config.yaml
experts_per_token: 2
moe_layers: [1, 2, 3, 4, 5, 6, 7]
router_noise: 0.05
lr_router: 0.00086
rope_theta: 500000.0
init_std_qkv: 0.0244
init_std_o: 0.00609
beta1: 0.9
max_grad_norm: 1.0
batch_tokens: 65536
train_tokens: 332800000
Below are experts of layer 4 (counted from 0) of a mixture-of-experts language model. Rows are named router (the router's row for the expert) and show model dimensions 192-255. Each number is 128 + 32 x the weight over its row's rms, rounded and kept within 0 to 255. Numbers have three digits each.
After each expert's rows: "raises" lists some tokens whose logits its average output raises strongly, later layers aside. This comes from a sample of Wikipedia text that the model never trained on.

# expert 20
router:195142152105072143074106096117130122081149172169138187165149135146107123150116174059176150169125115154161131125156168106127154125104143121165171164161203170100106108115139134072131098133141152
raises: "-", "\n", "|", "==", " ", "==="

# expert 7
router:137143091111063098070107115132163132154212151078138156097092138132159141118101148202089111116147122133180097107118073142153161115140122172104089159103147122070118090173116125149188176150069077
raises: " ", "\n", " |", " (", " in", " as"

# expert 8
router:082151123140143045086134160128114096174091118172139050154098136140173090119148119083134122175109142131162104085182185146088134092101063104158132182164122167084144130165156124166120146115164112
raises: "s", ",", "st", ".", "(", " of"

# expert 26
router:155198156096089131122161180176089169092096138099139115106139209161150107149143142116218152107123140083106137166153080135164114086177119111060109093155071152132132183139139099123135142152069112
raises: ".", ",", "in", "s", "-", " for"

# expert 22
router:065123169113122156161127113158143138140174110044114167135111168181143119094120127142125162134137103131116089186102120145150189188159125133105091124161125141148190168160090130112179113139167119
raises: " |", ",", "d", ".", "m", " and"

# expert 37
router:118081110128107094188158064206117092130170153073208094097134127173137139127134163150037201092074146083130079136107093148167164113115178151081109125155143130119098145166113151140153104185142073
raises: " ", ",", ":", " and", " in", " to"

# expert 12
router:104078068097159126099153065125100139211124099107136148134131128124120157095115143139152072164134127146104118161131156097103070108138166180117123108067145094193109141092114070192124118114149109
raises: "align", " it", "5"

# expert 35
router:124133099102111179105101178151135135113124101121072137117127175129127126093195129089070123142146134180152117167133051133138155129106082095145137111092106118078160066163129177102170106075167167
raises: "\n", " It", " The", " ", " In", " They"

# expert 15
router:144091128067168127114137086116085143089189125145161184188123077142062097118081088095115127151125104117200144098088159098120121148108126147121107116113136117161117084156188143142127130126071074
raises: "1", "2", "3", "5", "4", "9"

# expert 30
router:118153094161157087128157155136129143107164112075121197150129075131108116123122102138176156098134094083122111179111142131006142149091137099151094128125172167164133129134133092178131072138121109
raises: " and", " or", "==", ",", ".", " "

# expert 10
router:082113097094152101103144167105115093109141095159133121118138187140143169123080123069185102125084165142146184076159134117162138120130134171149146133159044078095082143094074102141153148167141146
raises: "ible", "ent", "ight", "rate", "ür", "in"

# expert 16
router:101120128163051179160087098176161140167161116094133158173100166113123144090126086103154120119121115127116128162113114167153097206153107118126161090151125108122107113107114140091164177107058153
raises: " ", "\n", " the"

# expert 17
router:168124104153172166078156120081076101134141094159139195147157106132131058155097145087177131136111095097183116097148106210102096112112123118149110158073161110114146074137160162085091066105059102
raises: "2", "1", "3", "4", "5", "6"

# expert 21
router:160182175153132093106075139120129055102145102088147118117122117083135159116157139090139109157112127140152113138108086086051170105064092150115134120084089149181160086155106160118145130139151091
raises: "s", "d", "sp", "si", " |"

# expert 19
router:128097166095184112188165124139113127155145146131093129124150180143137131125141083177082069152166105134159122088094101059155106151132148132141084178113167123111184198188143105145108077131127088
raises: ":", ";", ",", ".", " (", " "

# expert 33
router:161102119169100153135109081140064077178099157108122141099130160138125099137162134214137092111095082183134116121126055104153126079203143119141131110125134105155150158155085170114165111151121146
raises: " ", " and", ",", " in", ":", " re"

# expert 11
router:145116190139128154157134115089112187107066146112098178107091110149123109139080154127109123118111107122124125160148101140108085121099153107182139180123134103100151144069147082181073128078085133
raises: "\n", " ", ".", ";", ")", " |"

# expert 32
router:199152127103122154116128049171137169118147163108180127079121123126118132173203098125097158164129171114106140115108087099163105182142163122098110069146098140106096157122089183095130110120078092
raises: " and", " in", " ", ",", "ly", " to"

# expert 38
router:174106092115203106052080160139145093079072138144175125150144104109159135174157129128171117146162173137122108155150102109147154075096132112064128137082133125082145149156139141108163168142076141
raises: " the", " ", " his", " a", " their", " its"

# expert 5
router:100167130146105138138160111105145154134170131085110116129149199138174142092167067165136094166150113136065139110064110094108163069150074140114166097096138123162149144075047120157144131092093126
raises: " to", " of", ",", " in", " and", " "

# expert 24
router:089162119107172130100155081110084153114089070115124114120109136159140103096094124149150135161101131123107108087126143119118129139141175169097185119129157102138179205103113071147106154160161149
raises: "0", "6", "ot", ".", "8", "9"

# expert 23
router:125170081107090168136089076089157172123152169192147123135106102107118130161138118166152123128123156147089173143165096107123194129156103118118158091121114105131211143130138098102104146126059152
raises: " a", " the", " ", " an", " their", " his"

# expert 6
router:148128094207172126129138072117144155118101151158184091137115100125101160073111148109072102136145131040110137153166096161156111149128140191115149145135105153136087118147095177088133140183100162
raises: " in", " on", ".", ",", " ", " ("

# expert 39
router:174108146149093158093119143070177142136129140136102142152118121063114155099107166084134144069121116167087179114122148089138121127088136082115097089149116055142118141071100084088136147139083130
raises: " ", "-", "=", " a", " the", ","

# expert 36
router:080141137144106105165166137091137140129155133130106140131096037083120184131115125135106119113096161137117117150173138104207145146083200154121179125116118146168058119130116097138131137093188158
raises: " Succeed", "\n", " ", " Total", " —"

# expert 28
router:144079183110175139136135115158140116140080184183070094108103123075092091110172125180069173105186100173095113119116147216130159104139072121192150133164138158149089139094122122150141106110131134
raises: "ed", ".", "ri", "ally", "um", ","

# expert 14
router:080117111125097154099171172138128104102113125125130107142114108135119106104143120170037135134141142087135140089156094125175171158158130109124097161167078088114098081133124185088160144132159133
raises: " ", " the", " a"